config.toml
d_shared_expert = 256
routed_scale = 0.5
balance_bias = true
n_head = 10
n_kv_head = 10
head_dim = 64
vocab_size = 8192
norm_place = "pre"
rope_base = 10000.0
qk_norm = false
parallel_block = false
init = "normal"
init_std_o = 0.00355
optimizer = "soap_variant"
lr = 0.00144
Below are experts of layer 7 (counted from 0) of a mixture-of-experts language model. Rows are named down (a neuron's output weights, with its number) and show model dimensions 160-191. Each number is 500 + 40 x the weight over its row's rms, rounded and kept within 0 to 999. Numbers have three digits each.
Before each expert's rows: a language model's description of what the expert responds to. This comes from a sample of Wikipedia text that the model never trained on.

# expert 23
Capital letters in acronyms. Single capital letters inside acronyms and codes, often in parentheses or minor-planet designations, plus capitalized name starts: KMU, CVO, IIHF, 2005 QH.
down0:532465397560456471543453486485532488548438512477446455557545457484553523483490518539563517459485
down1:472494501479522474487469545449474463527486456516466521415428513565473468553536444526472510493489
down2:498574536478514484556430528557517472473526462432499542464445469511443560457526535465535500476517
down3:479471485482477502474509528451504500429563478515446507515530470494499489521493527490520472429513
down4:500492498533550488489580492521408470577477471467522529462558461415499513511497479547500509533500
down5:577485440541531514518502496483500475508449481421506493480360467499515415505526467504523462475464
down6:471534496472593491517522488547554487483463484517511502477446582543485503487516493541587500480556
down7:455490469431533498523503465499493517490497494509506506452446500531512523567544454475489462502480
down8:482418488469495517459460569442497441456415573513433536536525534461479529467423511497523490528445
down9:533451481399525502492569460527492536551514534479518486547532470493446534577496514460569468539501
down10:523449526539521500519458553567515451524517535518503520504508509517480526532538489514533469537513
down11:508533554486411535512506509442531584512477441514473523456456528495467499457431468461485517605570
down12:557535504502498547537504508472493488530532494462515512519471484590486540568539536569577424443580
down13:476495562443482498498477527527450535492479569489500488488485478539458555505482535523488454529535
down14:476481447609550473492479505510469430551486504407478521428495534559534526474499467561548501512504
down15:476511460538478520540526520444537493507508498547474482547485514494476447540569513484412530476498
down16:458521527461496469472524534553505493519450535521463402569477451544368485497460527474491511496523
down17:445573502463452479447507502499474437441490525483524396493412459503464487571515483500504451378504
down18:477467490460547506523494479508451528527500441538488470571495437456448521545489465468446511525489
down19:467501436523549499617495514535497526520513545557392502561495453466569473514536448447522554469431
down20:479498542503443513550435565424498477507509473562490450533491477479530529490529433514514485479531
down21:548440557538456475526524548474534478555537501449467564464481480460506430474546512536490570468546
down22:470458484522465461466429480543490496488534576502490472456456485466473508561449499511455444513433
down23:473516592468505488515539581488555518449527487460479448524495466481454593501480543502479475472544
down24:438527566534497469518531468521440490536439553455557493447440461493581473428532533468511521500458
down25:471491525542478477544496522485489459443557438485490512529512499512485548478510490505514512582468
down26:484524449444453466489485527473485437602462458497538499501452440575467474471480477406466559527509
down27:569537511562477498482480543508467503546456500520482549540523564485480426478455487556468518523451
down28:560541527519489512551455528513509495492535469546509499523499481537490492567474542557465446519484
down29:500525469483428496489488503500517538492521622505474550510546523529522525455448448477515455460428
down30:558427565472537521478525486549467486508478494543496485542517515447554470550491542544528518539462
down31:524544469521505556541517539568569575530458526466505501512428584439473547525522448426501474489507
down32:517478526519541570487505524452455549495556469498533449516542527510472498513478470526455479487456
down33:529502532542508502487509527434442535494438554494442506539449433570490422505558484517492464562473
down34:498459431573502571498546567430511569534485454476533502506521520463477570494482484502525456531522
down35:516423486565571479504512532491442500497509458556479562567495478484563563482502507500504445481477
down36:507519487459518495455470464515513515532477484457479535554438506451518517496596546441504587514463
down37:429451542474478459457423483457413527514501537484419540435499518522534498509460515479479520486542
down38:456469429524437487513488486554456500506489512488460523473553507475522536521581506455544519562492
down39:484433434581471482444509546533494555518503486516446451557466467445528438463516549483491447498370
down40:582522450530558551492409537484470572413474424596575518476523431487594442554545522553570504582496
down41:542499432471483452584482553481576525491490514529454547484486523471451421523485488533493484517559
down42:490545557440493461484490483532499573507494538552473546529507515465498502467448484485521479532484
down43:506558550518507504444586430447451577418498473447533551490540468468521530463463559514490448554431
down44:504492522493509540451428513528519479521533502483434402514538455536545520524451489572484379559503
down45:521430474480505546478524488460464480518569395532495488394530520497514452540508459452527501523466
down46:493517503489457447473455447480455474479530472483497501516529523480427490422452501488554525573511
down47:453513623498484478534470522519515576539498495501531544463460434509512445462529528553557458577532
down48:487440427441513453462491492508493460479507528576506559442448493494497423498558431579542473547549
down49:450500536464472518490496439426519558574507473518470569521515545488464450505467438509508487471462
down50:504539512540477553547516478526493425476439525581521421547489531486465505524551509456499534523562
down51:456524459576510534494502494518490455433529420542479461444461484516476500497495534530528456500463
down52:437462539486499470569492464504490525488484460561549498558468524451568554557539479487511516563459
down53:510473513497476530499472451511430518568551600539498545440513561516516522525507458486553487554449
down54:558508550506552452539545461539437513540468534469473550550528507477409520508545589457558524625499
down55:498542552506491444507509574462426456507542552501450537463450519466512506525529488502503507521554
down56:468517505495469507430519453517442475535548536537492521521531470550554452490483483499524526531478
down57:522492527512578446478529541474453509509458502478558503484521462510504439443584446513545522474519
down58:514499514507520560528463402508548521531408436487479545432518466501454474486456410407463542472480
down59:506506491470525531544484490571528531520493482489540416530500562488421518507557486465533534477431
down60:454526534436493571478550533563469491444533536448536495444533531490518474525515459477450515552517
down61:489519454560510466478514500467491481460552537518467457589535484490489500525545485459518529466490
down62:491407487523550586480506513436558576545496507481542473445479487545524467508513535499521516484507
down63:525484474470573511380511488517554468458517505479567439445497578520489467557473485458477519429473
down64:497533484509454457496480526531504497495549418491453451516565491461517555508537417497476465459472
down65:531524595441516547510581576513487503456391563526574510475422476425538512533480502467551463551563
down66:496537504433511468532468489514494490530540406461513521466466514422474472482500505521462502545461
down67:409504539420483462541515464518501509526542576516588468446510453513467393421507474600471504475512
down68:546520508477478501555429488509425511530575441479508442464551503445512455481489452512466469497521
down69:501530458486567408485529496483468478456508480527486570517513519522467468491440485499471532461525
down70:479506495510460512579537494487565475429501528537552468555495454464446466529565487536512471573491
down71:524499516445484470556532568495496501509499508459481448494491457517504405575581493477498500515503
down72:526482524438481488505454464503517466457431562488484487446470478523558422530555483426502555454459
down73:587531561454527495473516511433458436564492511490506477512547463465480514548477442523590529474462
down74:581502493492472510437490530411478487462452506478457493558445441509497525490458454538495483521500
down75:450537578436502454458463483469506524516486477507554485498471591555475535478533501517512471502550
down76:606562532520405504486535552496467551507458558518491439465570463472502501447543437527627432443511
down77:488492515465514545501503516546466504415486424411415541482525431563529491610530492441471564526482
down78:525473439510495477563567448520450497480584581520555462510453466478489476453434453438453544447511
down79:493448510534482510496483491502495529492513562485508508505498498473478484500505506514545458448581
down80:450471443494500577526467474457496473569552486492451497515492475445422516429481503543424595502467
down81:495545450461517529502536390504470492419528500490529441498450483495532549575549544580519483540472
down82:472546459570495447531515474439561515517465525487509545440554491493428443468450504451461547476516
down83:487476444491484455494543475481477516481490560508520414469556563494542498558525474511462454523461
down84:552469538501503489507504482472482451507584451545455581480479484505502540493547507535444520510449
down85:445458510487422494547507518499490486540518470520473549491415461569525474496500458507463464480479
down86:479505432493470542489505522452453483528441469509490474547517519493491616442550555527492448470524
down87:437581500479544498470528492488466564562533444469502435578456466523549498521463487516493508528552
down88:507503505480475525500532437476547425458546470550525501532540589446539469453466519468605510537463
down89:503463532454458520496492433470485491487490522498442513436556547488543492514509575414530556508562
down90:526470533488516505515538547534483522537500542421537557419521544546471437449566416483439490501543
down91:520458460492487510532452611411495387520506476492570441444497491561521548477449498439500410544536
down92:512529488502591431523464496535471479511532514542556467514501493502531483545439481480473546530590
down93:487470549509538514481485535480444487484496524420548483568480544659437455475535526419459553516420
down94:512456578513508498553487482449474483494466460506573493541472504442428439465504543510477547549484
down95:385532429507521559547508510480528485523444541514481527559468550578466468476550500485560493450520
down96:555483500506476450531518497457467530532509466484482519421509520523435493522547594505441524505487
down97:517474523459452442548519471536402595455508502512479432525478417458513418525495543490487459477512
down98:526519544476442528553538444571450541551503410460484552537493450504502432470440493534494574598532
down99:495507534521460462527531510468602520442531529498514461419443549435458528449521565483490526539490
down100:494519526505504571432515486466504555567561606547528476408474512494503536420507544487530447488459
down101:448453581502473536389460468530443465518537479486428552527507514492480459535499550469494501534488
down102:451510519549491547470440454557422456498459487541541528534469568512465535541532511507506507501556
down103:531524474482514488563553506531449485463495533461517518492491544498521504525544498522519538549517
down104:525536475510536505427565449451476545482509461565425520478511466515493467470563485594413487498486
down105:555513470464518516487561472483459540515472499413478538549513513505501416581467534456517457527480
down106:510536490456517558462489463483487537486498533496464541487487489520519460533508533519498492466491
down107:422487500482473472570535493506516470521553494490521472466423450479509429469533459446489432466480
down108:588474542492462499445485480440460536514498554446516467584506554431497460553574552527516438495478
down109:548538545519486503494541503557540432516472519480487463478508492575556461511482470432466506416507
down110:550475470442498506513462460526587483493558434513475500474517462495534481469508540490521534539498
down111:542477523479464514474528504554501442519506457554493550517456504493488534452554524422531538552490
down112:467445514473486457504517515490530409483563452424492464464536530529435500440487475480541504571468
down113:455527538488557440558464397429492527518500413524487482482556472507519498461525473505499531463499
down114:495500526586466474564475531585530429497458543517478552515474488436491475476482470497480544513516
down115:509475480553471457650430456534452485473496468486491446532446564453565529468509442560556444492496
down116:434458474466527468479541467459540542439457453506553529475522508496523528536557537492436457466541
down117:529534528488569486502440549531507476534461489460523528483481516505515527506539448474443513524535
down118:525476532525543448506547474455439431475559490467473481500523431549518544468509515500558522527485
down119:441531555451547489509459543487486553481447428534499556544542492508535544487505558489480550543498
down120:479495455558467467479548499486499506523534470516483567534521444471508509509462506520577474451529

# expert 28
Names, initials, titles. Capital initials and first name pieces in historical and military text, such as the U in U.S., middle initials, William, Henry, Lt.
down0:514444558615425514479540587521448458499506555473523489488461579418548472467527532522458549509455
down1:472532482468510530457530541496506543472487544582420485505523487465451388523557534450516473507523
down2:516472447465513453453513509435500449442453462479516455535441490551577497513498487535524481558503
down3:436482457538545521558488447550542540473460538530577551516520483404408549538453469574467480480551
down4:529559566483438503503487393514447495511512511502552476541490530485465477468570519504496513531554
down5:501513469509450525533492479484531525487424552481473507453470450445531538516482478469442469494490
down6:518528471544468483546540506427516431529464500526506462468483463554450488557539476483555585490514
down7:560525501428512465506434500487444481447457462540459562466524492534578550563549484463485540477455
down8:424539546515493555525518491461565522455461473579539495480547496568461447475506465523512545471518
down9:482517528492520509469499500547445509456478506444486468480421506461525473531575547583520478560478
down10:458510489511476469462544513427561498464485419528523508497475497494481469577520552474498509429529
down11:484471520541492476452494525547475574485564541521552567517566489518519495469491448569462487511550
down12:501565440445478461493466538558516532525545489532485522514520483486536532513458490435531526437463
down13:460523577522453477508493453502486462559461512535527610563499440525545478428508545459550551443489
down14:487504511487529465490553541504476467516435471484448554482510496501496458484482520557439529529514
down15:459525548466525542544530482519518478480520467432479500542473509515513473456485489561509547507477
down16:516511523453514493461437498488540433502509470526510471475422524528490602466480504450393454497489
down17:486583475444537469533541538475544477533507517439544493531434500469518492492481489511533452546552
down18:469507563479472502473559515539516477513483457512539566504541513493503501498527411551417474480484
down19:511487515477513573510503513534503580552521485476467542493529501411565506529534535596482388531573
down20:531555484533492470435484484551430422490444440545485498527504535472502492589481471494445551464506
down21:480549447468504552551515522522535489464497526500484476514478425494590534533448444478426517442467
down22:485565483452513481549513464483532469517499470443482465464504435503526450478517539483486513496497
down23:533511572499521491501461466453499506434535523471511512452483458455503490598465483508484443514550
down24:528521507503438573450407448515567472518477461472539479467499529499508512456522453488454469447455
down25:485523454564589494515559566468456512459491497482527495501470538466480481507461457486554531578553
down26:466527605545580457432438476455474484518578529468520466497454497490586476547519498447514517507450
down27:513497451501503532539498531479465539514495558436506443495432465441503516430497516519451492520476
down28:463529466490504505442520473424503503448442515537522425483501511501510477488558451487514488506526
down29:556523506473444541402522502578477553480474513556458485472524547557482491506479519459511539522549
down30:409464464500529521484526514501564473454457383531543622456530514577561568512450511518555515536460
down31:463492450500518531564458514512587525558503508487459551525469457531513454470442399483470434451453
down32:499528495526471518455462502568498466497517559488504553494452458530540518471542554456528474470502
down33:495523522490442488487557428566500581476487522446525502517467449473512515515499534581456550523497
down34:467425404484524601482510486470523505439488562434500488517494576517527511552430527502561504495531
down35:535478486513431486485517477487556489510602486531475407543490509497463496509525520460476480507508
down36:613522551553519519553513488567534430436501473470455530494499420546522466440500508478496503519531
down37:400563487454457566546530492478491474476491493518508493485549531373480520483471516507498480546492
down38:429485455469479519472483491438542512470547442457474518468503430486482558479515508421560460446470
down39:493553522452473541523552585495519475476491491516497511447486571500506525503433422482524488489588
down40:518474538497497451478472498529464422500483537504570542572558455490563510436571479488470490485508
down41:598582445488498536471425552520503492436447410512471451497506528482527486466522493476584561549479
down42:503479422441540475501501485513521436521534431461512578513529484493439521527422549605522485509457
down43:525460526491493521507498527556446479463597544463427440545531533457536501511525536397450451460471
down44:556466455529539504521486514494529471504527461476500459602547462512567556522486490457464501479470
down45:494514529503517503527496526500493554482501511476485541531540481485538500573520469555485499480459
down46:508560471436485488532534459498547523567467548477590496500440498507490556482521513482547467456440
down47:578475473522485442457443476439460476507467555513466471484484485441512481511523482508526456463517
down48:493515531485514495506422505467569491467558521484469478507518479505515458548558557467463456477516
down49:478513504516459480493490445575540517546531536426458523469481448471532495480483433503461452589549
down50:446497507493514480479462468544502500476538444411462495527482512448580512487583517596488516490445
down51:404425527502505476520575511482489439516531497525476438460492520522510471478446458477490508501513
down52:511603484513486541459547507469470476527471495500403599556443498492506504450399528441428588467488
down53:558432546507494483502505552531460493518512506554497543533522482528457510529514463474490505492491
down54:514541499497518517436477554496506459535509607493534560525449538466503518491568508535443483510550
down55:550523496466505523453498561473438540457444472527487538518516469545512439512476554534503529453506
down56:483450513537509575560573529506505538507447521540467495503456495432479487492472465517495486456547
down57:431531489502601583487515466529522548563538514505509533437504479531527491470473516500548482467593
down58:492455473508559491569544460508511523483499543527488520453473532553458442479474475457483520513478
down59:479529558456508556523536487511479513464576496515542488421455402477516536438487505485496532501497
down60:533501540527458506504515505476565460435488464550459469426461461511568492481525555497512473470485
down61:506529526433488476490460523492525493544437503523483485554554539457439521527481542517445564485504
down62:590522521457562540559497517518472519484483480498487601561483501532498451501494504501565492514559
down63:435453535453457608499526525580509513477538567504565552524545488415490496462502518571557498530480
down64:542481528524419513501455567452542570454559588493534468458471543483569400518531474498477503534474
down65:549527426509514468435526596461480432498505451526513364556486518599550435603553506524520478470541
down66:540494473497467432493484411447530442508500527596497495518472508503475501505472491466459486434516
down67:479536531462474471565503534525467493552537451513559480555471483478495492563486540427466543499523
down68:511428467491460503453477432485540485461460485530370491554497479488556545498474403482411460442544
down69:450505479514561460519446480456475486573501460502548438494506510500468476428499495491504499523493
down70:430519542525464451522507489487416525451515451440452552487499501511502480512632511588513510484481
down71:515519533508452483499515478514401525479472515501529489489495517482495545469489549423463466509427
down72:507492495510511560479484545474455467458566449480422489416546556467516560508491442549490519486534
down73:443474483496530429493490445516482546533542547481523464547561506448540531466507448544467518516446
down74:541496455458479428474504458493478471470411447537437488471486570529427546540482511558555456471448
down75:512523516528501495563606526451505522465510506507519486508539488536520575515587472441441543465540
down76:491471549520465416507521454530468561471547502499512468507519453602480487522520463452511440574452
down77:469491463569509569510601508502461527568483407488528414523440516507529559485518486538456521577464
down78:434486559448497459456441493440403473477483508450538488471517565488486515578511552470509500541467
down79:507464545451503470452487588539495499532518494453533496504572512494423545495518540455528483544596
down80:507518458491449517527499602511502506487509446552558533468509471455471548423520458504499520419481
down81:427461475572470495491477474485531504489484505569441525547516474509491462507465527463543528494521
down82:546577509545544487561507451538516513489530570487505495492518520503468482496482536469558477505538
down83:509531514458506501559484526505481555521401554504495531510553537497475471541511525508497484496490
down84:453506522505533481457546511443472529520491550496478482463549480555569433484448501474479453460521
down85:502453464442497479515457529583531442471495486430545533505473498399469568495502488413516538510474
down86:459516554574517462434454434454574488468459420503498476508580505526503432528506517601601541529420
down87:566523429528500508499488449451534507524530514521552561496502443558486471518463549478527511543531
down88:528515495517517458463463524475440569469525458486459608463540409562496445470499503524461563500579
down89:477482423488414459475491541461497495488439520609516478503519506521523546528463481434490524473523
down90:506464479480493529523491554505441515538413498478464512463532472497443528491489491431507499455514
down91:456498529506513534502586523493462394474438487498509484486510490541541487589442474559560492509478
down92:518483546430460537485523456499480480533487476463441478507537558513472555516481462463505497397458
down93:470473535462499580533432534454521476607500540581498566449478522517491542465467482515446516596482
down94:533503457495435462518528453547541523496570557514510555518534469539463489391440453497564536542484
down95:494483492550501557493583546430446456423454507496561443505446434479527456498461494554513505569518
down96:470550476500549449484525520538485611488462555509409477600530486531510460578496497556412513577512
down97:479558493488542508451505484572413518418475545482528481517483510488536513531489508491520514503483
down98:537509483563503499533575468444479559468436459540567447536491565500432457493510571508455527512483
down99:480483463580522477474434452473469502490517485438495610482543534532498459549485470487546519441457
down100:521541586421555424530547583458517539505526531478478497466461517444544542503498473504467445517479
down101:476502468490449500532539556380570530502443572521546453502450478451479514536522453456539540519470
down102:496536446439524486453490545439530519462547579472475556582432468488483401490421538547481471451542
down103:508485552491435517502502521468462485436461527515532488586507502529516524487493552507405484473481
down104:525504461463528490525488421482512477410446584436460535410514526495501527547467453516525474426485
down105:520550519536451490452538473497407465468541496479511500489517470443523561455521406499517525514480
down106:539508454431463531483552525530557488481545513581507491473490506417514509481537462475570512519514
down107:540544542481506481549442468489447492452529363512562478515486504460470597485488495576530488487523
down108:480579539379562516528436585492506492484497503512508506487555545462560545514484526557437510578476
down109:566424495487527563525550430474503523511522493514470477446515528431561448495553434515467502492437
down110:445587506450516520575504468490516540524493456478555480514523485544483431502464546491459516506453
down111:464474526471444456483533421475539475444523546514537544519496496611536496479496488440559564526481
down112:505565468568461575549470457472462616520487476485460536498570521433429527476485490486485506529480
down113:472504492495494510513505491472530492534436535557549448500538515472492522428462483448545470457451
down114:493543494551487426446506597445509502506563491537496466540513485492531560497489593586479462528524
down115:566488476437553544568574526476492484501455502538453583459466537576534519490465496513499529482520
down116:542474515499501448523460572529542556498480529517485528494512446531481498571561508493497523540483
down117:484501536569455507520511453502509490501524559447524530480471496575556493486403468562512477486498
down118:462536479414509443440469520522483463589452563495528544488517631517508469475541536524513561473445
down119:467521553430527493569535485519577459497491434529490543424509517464505546558519581477462453572558
down120:436468539533514537511558476539505538481484532497521502430478514581457569467464528537476482525461

# expert 20
Early pieces of words. Opening pieces of capitalized or lowercase words, often in titles and names of works or publishers, such as Exp, Gu, comp, rev.
down0:442411524500497479487489457513500464461526457541528495490524505550504478507493612486513542539510
down1:547447473494497451526438529579515515539476553459446508529514492517518550503564512557511536501441
down2:436597437459511494453481415503568456490511405551511478511477474457446488551480504486531524480458
down3:484484528523426468515499543485493545522512510458496456433508526522534524553517523521507564536505
down4:531443553509533416515525527527480490461427487476536463528526578503449473479497524477516427450506
down5:549495457486537545570508482445481555431471590442456546561587516502463555455450488464535535550448
down6:426520516479551488518459500480465521448515568497541488457538499458473559449478507490500494479485
down7:511506504476532583484539455489510556582591494462487531475480516506496542522513495460536451519485
down8:474542495509529423510427550465515464461555553524527535489433501513520466557503452524577535476512
down9:502510453553545504537517526466482450504493506474512577488529526418519415592523557544436484549623
down10:542466457525534478394468575486534461476473528543517436615516544525504473460517452491481505484501
down11:462493455536497547451535491510498486470524568419494514497467506466550498421463492443539411544524
down12:456439569451493464540516508500514488498492558512501467491534500517476503529515440517485444515557
down13:498485497552549526516485494463528538585525483501505483493494497597507531421536563462514490482478
down14:446524527459535511444519491523487527508472458522552505514506548585476567513544468551504517493503
down15:525480487521474520498475579515492571389501506461531464520550503448581434411485490532483456534525
down16:495459495542482514546575442516536445569507598449514512496557452540476497528483483458421458494521
down17:461563485449472477547515482463537493515451519444493543509455443553517534502513468508562514537574
down18:511424431519549488505484504507566497470525461453480491482513462451540502502526539530500540466515
down19:483478491474435533578496508502491514432503507509417510470532472518508506501480467546502499447492
down20:509524467443501457415454521534516550529523530494474509510492501554494504505440461452503515511489
down21:452484476542473583521471487522555493461522515458546537520502492453490539522443512436480575467537
down22:535470492539499483538395455520563454510495509492499484477515487492491517442400569455469464466526
down23:408480478467533551567487516505528486545521499409491412455485497534509487498549557497465470531461
down24:505500441467490542487506556440543559458531562492451511553456569500446536499507493524564520490505
down25:529528486502449496478492414553433539540512463508508614441510491527522454467519517507475437564499
down26:527463485534426470515546577473453481448460560450496490537509503558514559480512513491419559533589
down27:450419521483533434520457597570470494548549540457578516421525484424514438547427531502474516522433
down28:444533527504487490461532474453504528511553427494490421467574535585539489456480501498570517555474
down29:520525449455509479490517467507503543507460544531515441511411497388477493497507522385489525498500
down30:508484445549464470437459486466461498447509456469540513440559469518445491409455455496495479499405
down31:502465525582478533557561508482503487527487488509511462466359479427474525528451468540556505500502
down32:504481555429547445501510514507485501538449528521478516483489488480497436530542451522509507495529
down33:486492515494479542486492460507518510537478514479458466467535549548567537463473469485530535504505
down34:578506536470504428509556499535487404456513517478506415476513494484487457472537547588469438528510
down35:454570469490562594473479594573543461528474465502500584496532493416437550463514522498492555502507
down36:595548474457471485512498504484529513558525538448458507552474447527441520441485526546498473520492
down37:534548457529523496504538444500558464493474447510523505481527578540584527521510499530530519517433
down38:532550481464554529557499480443527485538463495491494477478528475530521503516530528449481497537502
down39:504489512502467526546528472492550479505580455525540522545551452512446482483478489483561488491504
down40:504415522525486512524417495502476523499513503438521545449527534535547554472549482561452469506521
down41:485499443563529483551520489463459497547429513558476488527511477499487558532504503583545541490482
down42:494492547483469487519550493460548526523504420555524502575441426470450515444550547503536507488514
down43:534542506528435429458533441453520506481511525522542454524499528604501406502477475425496418586521
down44:548490487539556511490485443517493495480476468522537575503506508511425493520461515488466500454511
down45:455413476413457465485500458515480470532542454605461477540499518483502533414523548438440526487518
down46:512589532461545478519538550465625519511501500477478541467459465488511456566503477570501494496474
down47:490434426556494482514411472478518488554563437552531426508549453450524485518494458532481526530520
down48:424495520461540520505494497506472465441479476520512528486500609507513479532480568420488445481538
down49:391481506498470516509500483499486530555548513502531458521531388500445467534562523544587440469505
down50:494501506443459547484507491387519492474520471476496433505437429536531471523457430535468538461438
down51:514536536552478497509533523448494544462577515501576571568498471525542546577520459574451508489464
down52:407478480459500469507508509470461476553500497465558455499492561514391489490510479494462512477491
down53:552506499525515459389562489464559461468399483485448440427548460460521477418482533464420478493462
down54:550504494540475530522543478517534526495500561464469495542539540515450473506518447512501533550531
down55:487544492492460511473471499632483514474493494485484475487484599462560502482530493518547523504461
down56:485453567485446504531444547427443438497476529514559424529539494473473528470490535532476440499567
down57:513535529488449494566522496473502474532471482555566525479411467444479557520512431490484550507561
down58:431510535523547477473535498500498488540557537510472499515508542525539523513480470537488420489522
down59:548450554490510525500544543553503503508581465465590458510505512496475538569464470395494496519513
down60:450468523421553551515492396511511529473470473554412479574489562541591515507531551477500524507544
down61:528427482503499480457501471505503512526527509472452491514518456458517506502458476542522479453597
down62:530500494553523510432527531514532542447450478510551435509510485516546493445507526491536636458485
down63:438467552437526465507475492471502462457475527463539518465546551512485514489537489541496490517441
down64:475549481495570448449475527495462510496536538526505521456526494587472501487448494548523519521531
down65:504498485510508445511398479544534564583474524489486609493546462446491446527459489488500513532520
down66:500456488468476532471582551509528515487471458446539476549500479530546515506566428546578503453491
down67:525479528483542554544498573504481441427527556512519496499521564512552547583507520416506509537511
down68:471537523500504472525516444484515538494502435546446523445452511481517542511542478511428504438509
down69:479449521525481471484497465575506497466519453500519536464538533486410469550496566462493451489505
down70:545511558535521550547486503511519459538468479501476514597527415504582500484574500505500508420460
down71:520504483463532516489490431581490538506512471525497434490494446504507498553423474474578544491489
down72:599473549562468482563449532481489474451518475542487495485532519531559545533494504438549526512592
down73:487441465534505483414425507537522505517522527538491487523458580477460512514535544452519513568481
down74:504489506478446564547539484492498501516509498561476536479584460561514449476476494477527486552543
down75:535549506450503495491517429477542511489479483545526522467534511504527474565507522401450485395538
down76:453563483515494549487521500494538484527500488538571526451560510520457504438434545440491474533459
down77:406521497569516537532457520500489531465472458497535555522566503509516448515522483483511494504546
down78:475550458506501441449479420511516461527495527470552506522494499542463495559436542493540450532515
down79:529504492481542529493464542501571485432443517476546398501449501537543493545599461528509500525490
down80:452447470481469480560481437535534430526488512509488535460515558441512503544494528521585560530461
down81:564474546512495519494444509537473413414512572533510485519515506521506513508474535442524488466441
down82:520523450454466422585507533502509489443533498472576507532484506490490457469451546487554511475441
down83:434527419447465491463524530522567535458538464510439524462572528566587519519491532455562515484509
down84:508478450501502477520472414487522504486550537436472475488449482466549512529474519540530474530521
down85:594496515524494500536541469535505450437549480551429504517473536564485502510493468481406469487427
down86:540486516541485530507506523505480510516524565514516508437477510465546560456493456500463523536532
down87:433548548479490497524501539566535487478478511500479493529542540546504513534503533512531437455522
down88:501496467542502452517442530496458489532447435528540549466429551401503504570503511427416452477481
down89:445466480550472449489493537532515507516554557510521496471432531474436571479512516495460561472511
down90:472477462468434521535458497478522491560485476536491547474438524579500503484519468507496484437488
down91:529499571457474535551501463528529484452538530435447446595550509516487613583554530512488504520473
down92:437572551543513482546509562558494552523505483574487553511494505537505518472455463491400514452523
down93:548518493528502440485501576482428474524482480534473515506503439496517502535523504436476512541500
down94:493599548527541527545480465497507471525495505447500504530511439555472548471483556505532525476484
down95:483500439499538475561486431487523507540510522434586462504551507529497475542460467513423468612472
down96:527490494485495571526491494566519514436526489578489506488438547396412531496436508541482513576417
down97:455544447545500468533480454470510440521438529507548490512480498463407606484537470541529480514538
down98:431506506466442388530614456519452453499474513433426436571544481482547526513535536459540539582476
down99:579487477536471445516478506500546496589439499468475490526546537506517527549502481448478510434536
down100:447536525464413540540519442499484460611530634612504556398514525418574455519506509502536506541547
down101:440500490500533458512496394533547536421503435541521486520555498501429437475472500483533560470517
down102:546505464514483456494470520541510495558476474513470509548551460517485458500541513509506509572548
down103:533481459508526475441492430447472445465516571476502452505456499453519491533529473451450457509499
down104:545422463526490492490496481528548457483540495511520484587429544401454443556582484491510488523442
down105:503469500483476567485493493461463471530498495513497426527545476481518511479508465553504502458508
down106:509487430447508495454524432440436540459482528451478515486468492479576452481478427470478543514473
down107:517487488481496475487560510532482443588484443517448545552448488491462566429414484540467472565509
down108:565492504469480494461543594489425478462497497450525501505534487488547541508405505438446497537415
down109:454487567561492474507490502513436461487508433548528490455465543561530515466625461506555457478549
down110:552565526568490455505520474554505433495514448578503469504499463498463526461491489458524524544481
down111:512589436533531432499514488516465501425512538467469490504524501554541490505471534455490458533447
down112:486589483503536507567489429570452472498431503543470559528518497510540591502526491514561558590550
down113:541521484498476498496432566480531439533499477485495517444499421482584509547468512515521504512499
down114:409465470510583528531530484546562487510458500550541460499460499493473563510476506500588519454531
down115:467587474541472584513541478455522552439457564530529499441502503462469593489468556491498506560528
down116:570495529522485542467554493485531477464506440459481513555440517505492506514563419528428542519458
down117:463463470471410440504511453539464475474443505481424409515604522468535465502586526474493445548491
down118:501487485484585531492503522368568529561472484573584517558456530499519503533469525506516572496495
down119:573487461601520454517546481515502509515498544471404539465469531471501545544506437468441468435499
down120:487467563452544478511590529536434501490526426468556562570521489554525496430476448525493543506505